Experts of a small language model.
Size: 10 layers, vocabulary 22890, 129M parameters.
Training: a variant of Adam for the experts, 1717M tokens.
Below are experts of layer 7 (counted from 0) of a mixture-of-experts language model. Rows are named down (a neuron's output weights, with its number) and show model dimensions 288-335. Each number is 500 + 40 x the weight over its row's rms, rounded and kept within 0 to 999. Numbers have three digits each.
Before each expert's rows: a language model's description of what the expert responds to. This comes from a sample of Wikipedia text that the model never trained on.

# expert 27
Description: Commas, and, of, for, such, including, used to link items in lists and descriptive phrases in prose.
down0:438437509520510522510502483503549484515517502514501405475488509464529478421574441478404483469439470461546549503547454507497478545522515443528503
down1:571448481526476460445501452501512468412447551439539495483429434443504534473490450546545492501539513537446479519551535464518501499515467485528542
down2:433518503548491471481585419471505438474520567560450496479491558507449551513528468475496510490444394493558455513554538461499501510491507516606610
down3:482496534476563539559499476526533522525559481511525506491508482591470509488525462496526508540461565486476430511581514485458532498520566492542478
down4:517539558502468492419459467503500408476536497433489469538517480493508524525445515552550480496531444519462437509520461472550488465467498487427527
down5:583507482551505494470474545454527511495493471605517458495411436477441516469462523482531513496470492502492557591539517525424488505483514459516534
down6:480490575515468490522469476525525581476494458470563512544550497432538457514449591549555438466453543468521581531563524512476404532520485539492464
down7:453515595512587527579527492536609444542554453568458475539474491447475536460564528476544455493478474458487502455547550512428416476484506495485513

# expert 29
Description: The "was"/"is" after a person's name and life dates in an article's opening sentence, plus occupation words like footballer or politician.
down0:474542506504506510503434472508466484477501510491527511448515516502513489531475434501491427516518427490476466576476459568496513511540502409555511
down1:582517554474513446491499475515436502490475539521508537465473515478458565540513523529558509478527481483511554516479451468523535496538502466553504
down2:541499483504476517507502515490489481425522531457461464474490444541472607560517484496491525523515477580479486548520477493507522479546504555444501
down3:591438484480513557486519500497619475528517480463463513540519454577543502568438527515545425458474458487543446470563491434484519441480509525505557
down4:552432495488493495563506513558459489487528475546506535479398472500554510478481574525503563498485521485424489494524505485524492515479496454418483
down5:486556527494530485490503513501469494431564497525478523509506545534442517476497479501542516547399473493411508447532484460475601484442498595515457
down6:527537394442579441520547502483477512483387513520457550531518548534582469590463556534490530435474521533510488495518478466537526462536492520480543
down7:537535482461509473511557474387478567514463507486473484519511483518454450463453465408529432535484433480501451507522399445490514446502503437527557

# expert 18
Description: Cell separators, blanks and numbers in election result and football squad tables, such as Liberal, Votes, MF, FW.
down0:441543548449490563476548449504450435583496430568549540443531545518462578555420487504475556507562465511433542515484511440574523530495520516516449
down1:475553548526533501536463475519524534533520543463514534466478570495510540522463494484560520524518570407528526543501496532563537462472592438544554
down2:493508501570481559436512538496524539545508513448518568412480535569515475515518528537458543467488513492407491510455537481515541514501483564522462
down3:495596461495481487512476472503545495545484490544557460514486404466469570479486481485542445511441564539552461510507528516492438467424541556495530
down4:471462492483455503502490463518397454520550501526532500533434459470533491437525467463462522505506442450508479510486491552500471480512540500479491
down5:539483460534510492536452478437518493554445398484501552475464445507416455535483507512541531505517528488502541476533604491379482503497516495490550
down6:462511510490471476498452446549547420545508476526546419467515511496595486452567539553540469466506376522489558537523562592562517500534511500484552
down7:439571442576525471397497524486542483475508436486409478510552521553465507488455484464493519507494492513431468472548471523495435460505439512517452

# expert 5
Description: Ends of nouns, adjectives and participles that close a phrase before punctuation, like setbacks, perilous, kidnapped, areas, used, vertices.
down0:491522544530545478505471553524528526489690527530525526501457551475481456482454468576541566469510450426516525483578513490527485564517550432503539
down1:461421527562507409475534470500445537453440557467492558480513509506467488522462486504472476527539489433515487429397473483526533470506541488526504
down2:501467400471478389539492490477410500513503519521509530500491502563538509544534527496475595509480494538492549501500495520494493560473454521442506
down3:528481506569445483515529480524489483501477461536469544508490515510495477429450494506585530514536533479528529498467531524520477491533471478464504
down4:487460518417506495495562487510518481522475605545456478534478524509496513556507452496538497493504415402513496485487552501490457617462467508524537
down5:502446595529503474468532547531547506445540510444485554429540487465476506499409484519473532481551497557502494501467480546540533559561457462524487
down6:451504486548444501474516545566464481522476473511462566496420513517582486545485474472478509512501484467516514493465488513485460512566520496556468
down7:569473567556466490475508518474531519590522510556462526532496548479470481491458548521475511539537497524500521501517442574430433470482470512430464

# expert 10
Description: Pronouns, conjunctions and relative words in narrative prose, often the subject of the next verb, such as which, he, but, however.
down0:505530508530473478546449534537520452524504421491520465489516476475511510483520495509533493530560450503518554524577537509505475500518508516468536
down1:489476495453474419497508513502523492514494433517545511545589531442547481517498579432483492502523518502504400467446547446534464563599529492521507
down2:474558557512508483490504550483508460460497463507477505516448542438447424493480510570514529467534591499510464437507614440494401493452532463488454
down3:486451512482457473453507525499507501476453525476496538537554486518490460504553518544536449496504539486534427487459537517558495469522497523454484
down4:465493505472442500458562479486554553522488428465456461460485527511539507453474453440519513492475486521536466576477544573538507471543490474481498
down5:482452435430399481469467469581441574501517458489494437480447497500519537571493462532523508518508484484472497445487591430539488550488559502552474
down6:465526509451504528521529438493542432528361573527536596519460499485538484529479512525450504519481582476501551442486533492514469493521491494477470
down7:442452435550492505441461536567457488524529493517460472495541541530485475497537568510559607507507491504499520497541523535458518468510462516452561

# expert 30
Description: Function words like the, of, in, on inside descriptive prose, especially anatomy, science and biology text.
down0:535487492480578536518490551520484560502462548444483556478452467481526549505551431484426505469534507455480467452477479465591511510437465494503535
down1:442463486535552593479520488502537530497501467492532456540515469434484492522523508519561508576464412488514507491454447506504501479460489491538526
down2:461510532488514558478443518528526557498519516536499529493569465490536501487530549461485549453471544507460448514493510505482521591421507490502493
down3:546598530510518472489449523498521464485450494540545523511433413457454515506470459563462554453504491546445498456496512558659537488491456506461466
down4:510504560485529463541521469501485520510524453451501544494520476498478506457553458532445497499573455498543540580499512453447498500474469467547571
down5:475512466530484531496512576487482513526477452455533527527499564460450503455577452447493541541502469474438502489422535496485459502534455526524514
down6:461542545536495494515575481520466559567525534431574491507577504518579528519483507546425521483401536557500528461466514518482555536489551514584535
down7:455431452486506487437480472470527532576502497499491474526519447531510503524517547430550536483461529502519507537432525504462533529497560540581535

# expert 31
Description: Short word-initial consonant pieces and mid-word syllables in ordinary prose words, such as st, cl, vol-at-ile, vib-rat-o, d-rying.
down0:514539478501508530479519535588518440545493459465485472485518512492427508549576490543477535504509528541452477527476511513456484499476489437566503
down1:499489581501495503450527468507508486506510463524534454495603458482499479449437487564540499533480580517502501518489468528475476464440475590425512
down2:464463543487529525461455564434511537457483471438452426555429557478494420458533523466518542525497505506494596544439487463501503479548527439511490
down3:565548591536451567465508508444507499556491517489533482496488507537466570392488439491490500405484489464486490449487543514461485517510470512435503
down4:487536475481453502480553474497451510518466488514484522487519454495484584453439526464552475456515521477456453536582541516473514495499457486522450
down5:459490513533533456488482490519481450492487572482512518452506516539448514448565490519529472548536502425444524540538514488457466488502534528472563
down6:506497488581530542545496553525526528557492513557524492479509471518466522508487506477468538461518571522553432503454433588488530495546602468489488
down7:513557463516477567498528458543475527496468416508432473530454547434479501465559526476471455516507546538563470491468447470472533472557462530443518

# expert 19
Description: Words inside names of institutions, honours and awards, especially of, University, Award and Best, such as Officer of the Order, nominated for.
down0:533550527501437511534520425488534490566439502522430483501489553519485470452575517491512464493559477548489544449542482416452526506495486485468526
down1:513473470531494580552513567523540488540481468505421483589552476431467499514503450486513527440485510498551524512564483439490487483558506522497470
down2:553506518478512531526509450452509561551526493447602467548519537435525487498444477452478440504494447552480520494480546465554520517536535544541478
down3:542461456447522614477633490490515464530565498494504485476538536534504506490561534491545547494528499536475572583494531541473507516496486439471491
down4:407539389455529508560551493564498463505439522432479505531501503487488489457469440460474485445464541518533483467528523468490522545483448556471566
down5:529469487527494505493544559525529480486494512516467431515489454411500538448484447457528538475512429509452482489471451472499500435503579571488509
down6:509516476458509477486455425513532461486535485445461465513466535561533477473511488523560512520455486475568515512482526507474493497486557466471547
down7:479543502499426502471498531505492569568500524503463468452550494467517494476500480536455520474501509541480497565539417441568423528580457609427522

# expert 16
Description: Pipe separators between numeric cells in statistics and election tables, and month names in dates, such as | 0 |, March, November.
down0:478511540510487462443531493508505548533503486519494555471536406536488491527574500519491495555504569510519525506471493449408497488505454527520498
down1:543527486417566506575542543442502440419505590490460525483532434490500464478525418521551489484535412526455506564514568470573446515493460442498516
down2:492480497449426519504494518541581463547495534569472555517564476532479537577505542485389536505408482490486463440441500534432535515529518472506550
down3:557495482536495459527481488459497504467473433452507541548575487525473469486540414549526514433530481505497511506520560487512417416488484483448479
down4:515481565538476495564516478559505483482463521516434464482510502531532506568512599508448476467476430489397493554433510565546457486521434506433509
down5:514524485465531546462580532449551505454474502438510599456572493448516556471479423447520514444526477515540470523507564413550467448482476543538419
down6:475543487493538485470493504413483460472555500503508534454546526452498510462521419488494530585501449521471535539461437465494482442560519542472478
down7:558548453507480524447502522468528485519489488464497542525500524514475546510538563505557489463532467471532569440595542574507482492408394512523539

# expert 20
Description: Field names and list markers in infoboxes and taxoboxes, such as Class, Genus, Location, Released, Coordinates, often before a colon.
down0:543526439399482476492511482504452506529498462582561550495473458484483502473497500540518457519493482535486535473520467457381459470448519520544576
down1:550463532543448484551608543426479491518492532476471538483527534455470475525511438428515457567503543535479449519531464590568409453537460445481493
down2:498524518503465453522504475542454470546533470416517515535478442521484483479582494457465482492469531450506560506459494518630414505512440438471508
down3:507537501462473550503444526472528509535584512491482509519529499534472617520513547475499521472415457478469505528505498461509533455428498508532450
down4:567467536460473458582535494521477550454472499451534540486464497527479523575482452531526498552528578523475480470513535399449547469526481480483404
down5:518475465500554476552533511502526538480541561500497475460466428542469505552511456442472427457486461499575507427512497477563542504411490530451497
down6:495520455514543583523469540545481477507494536472458560481576491532610545480539488494483514495523516537507559478526477531465557523517519420493532
down7:447530544527555547470532486456469535522545482524499538489543411423552519546589552543562405511423542569495480535421551452521447466542515548493506

# expert 4
Description: Line breaks and field values in infoboxes, taxoboxes and See-also lists, such as area codes, Website, Genus and Clade lines.
down0:519547599507470564480539537519463472525485556508488564483515523437625477543480454517538467468537473475481499452531489512549537522464477495512607
down1:534478476554507494579558514544556468471594526526468537558453447507585522547521555462466454553460527511539512487549478528507499522489505417463515
down2:408559540514413455482460411509483555495446518527464538509441546487476451538519565525562522510516523519492571501494521450459456496506547479549496
down3:474517442537562498560486451491514542475396516553460522570430490464483505470459506509539515498495486580537517494551540502487488432506462486455398
down4:516548529524472475555459381493491520523555432551546441506528537482484502519539535486514462471401502533430558496481547464536474514441508447509469
down5:490478462433405461478504454452433487506591510549466459490469438509540536538513444532592538550556536523447522512526494546520494485498507523461535
down6:396495463469514462540509459519553524486482452519443533448574562454476427492526522496522449504564471449526523577510432481470516477462481484496544
down7:538540486515473486483485526436474452523571475429528472586538516483495399464432492518482464560460492497473621536468456533516555449487508558542492

# expert 11
Description: Word pieces inside transliterated South Asian, Arabic, Persian and similar names and places, such as Kh, Ali, Muhammad, iy, al-, Kachhi.
down0:474560561541483535513476530527538434486532437516508580478542475489527502495481492494528525516529459492601464465570521474493443462462512524506536
down1:517537432438514568524540575473514467491508476528487488467511430482573511474460455543448463499476481508544516443485443515606516425539570536544557
down2:557480563529543457531517599520479484438559430531435501522481573539456489550555495486464456570484452502471443549491494489498449575491539424460468
down3:482531494454496530483476462455435461447483561484481496502521580470557518441451522477516496485552455490486575564516548528483484397537462573498493
down4:532537514552507496495555548529507519401491479460513481506479566506495453468554447483501446526467450478565497554553560490480486519465464458460549
down5:464453517445547476489401487479470478563485613440441436457424510472510542507459448543469469459468490510492481448527459449526479532487527452504476
down6:529525535492487570518441569520463469542487466588484562516530478481491464506517521535519511494512511452466521468547516497504496509474517455543532
down7:516570425464512452557503478498434433556516484441549483480505450503582492524499481509521450527521437421476477521503437558508495525574517567498448

# expert 21
Description: Pipes and header words closing table rows, such as Pts, Goals, Votes, %, JPL, and dashes for empty cells.
down0:501485486458428450530520474498476443538486494532503524509543554540525514484473506512437495513482468539516561413482475493501376509521539537514485
down1:482450469586419512463534502502471438553436521455541509434518440492491497466484504480522518527466449509435475517446470491471463503454476507518501
down2:506559504479431494551473414494508473517478521468530504507519509484500545551491537459517484542430483510512544525576402520521548524519522490439561
down3:498483553491550475522584571505385515477491556492487606489502481527430433533474462539530548387471491476521460529452537535485421491556493564546547
down4:542541517504446499508559509497443560557475532484510505592543435549396470452451469534440475482493434517494475575497512530401450533422536480437508
down5:555442541516518473459542565445499547519474468486487475495561496573468485558489439530542502506527451472540578505499505469504423482486485471427505
down6:495561490577480515521461482509534572546543611508448462514521558553504442459451516517555510463419543460471540537465521524486474518491435488493472
down7:573502480499505539430461575504500542543541504514503509459465452523504462464492472473564429487456558386556449571509452516489571483447516535513523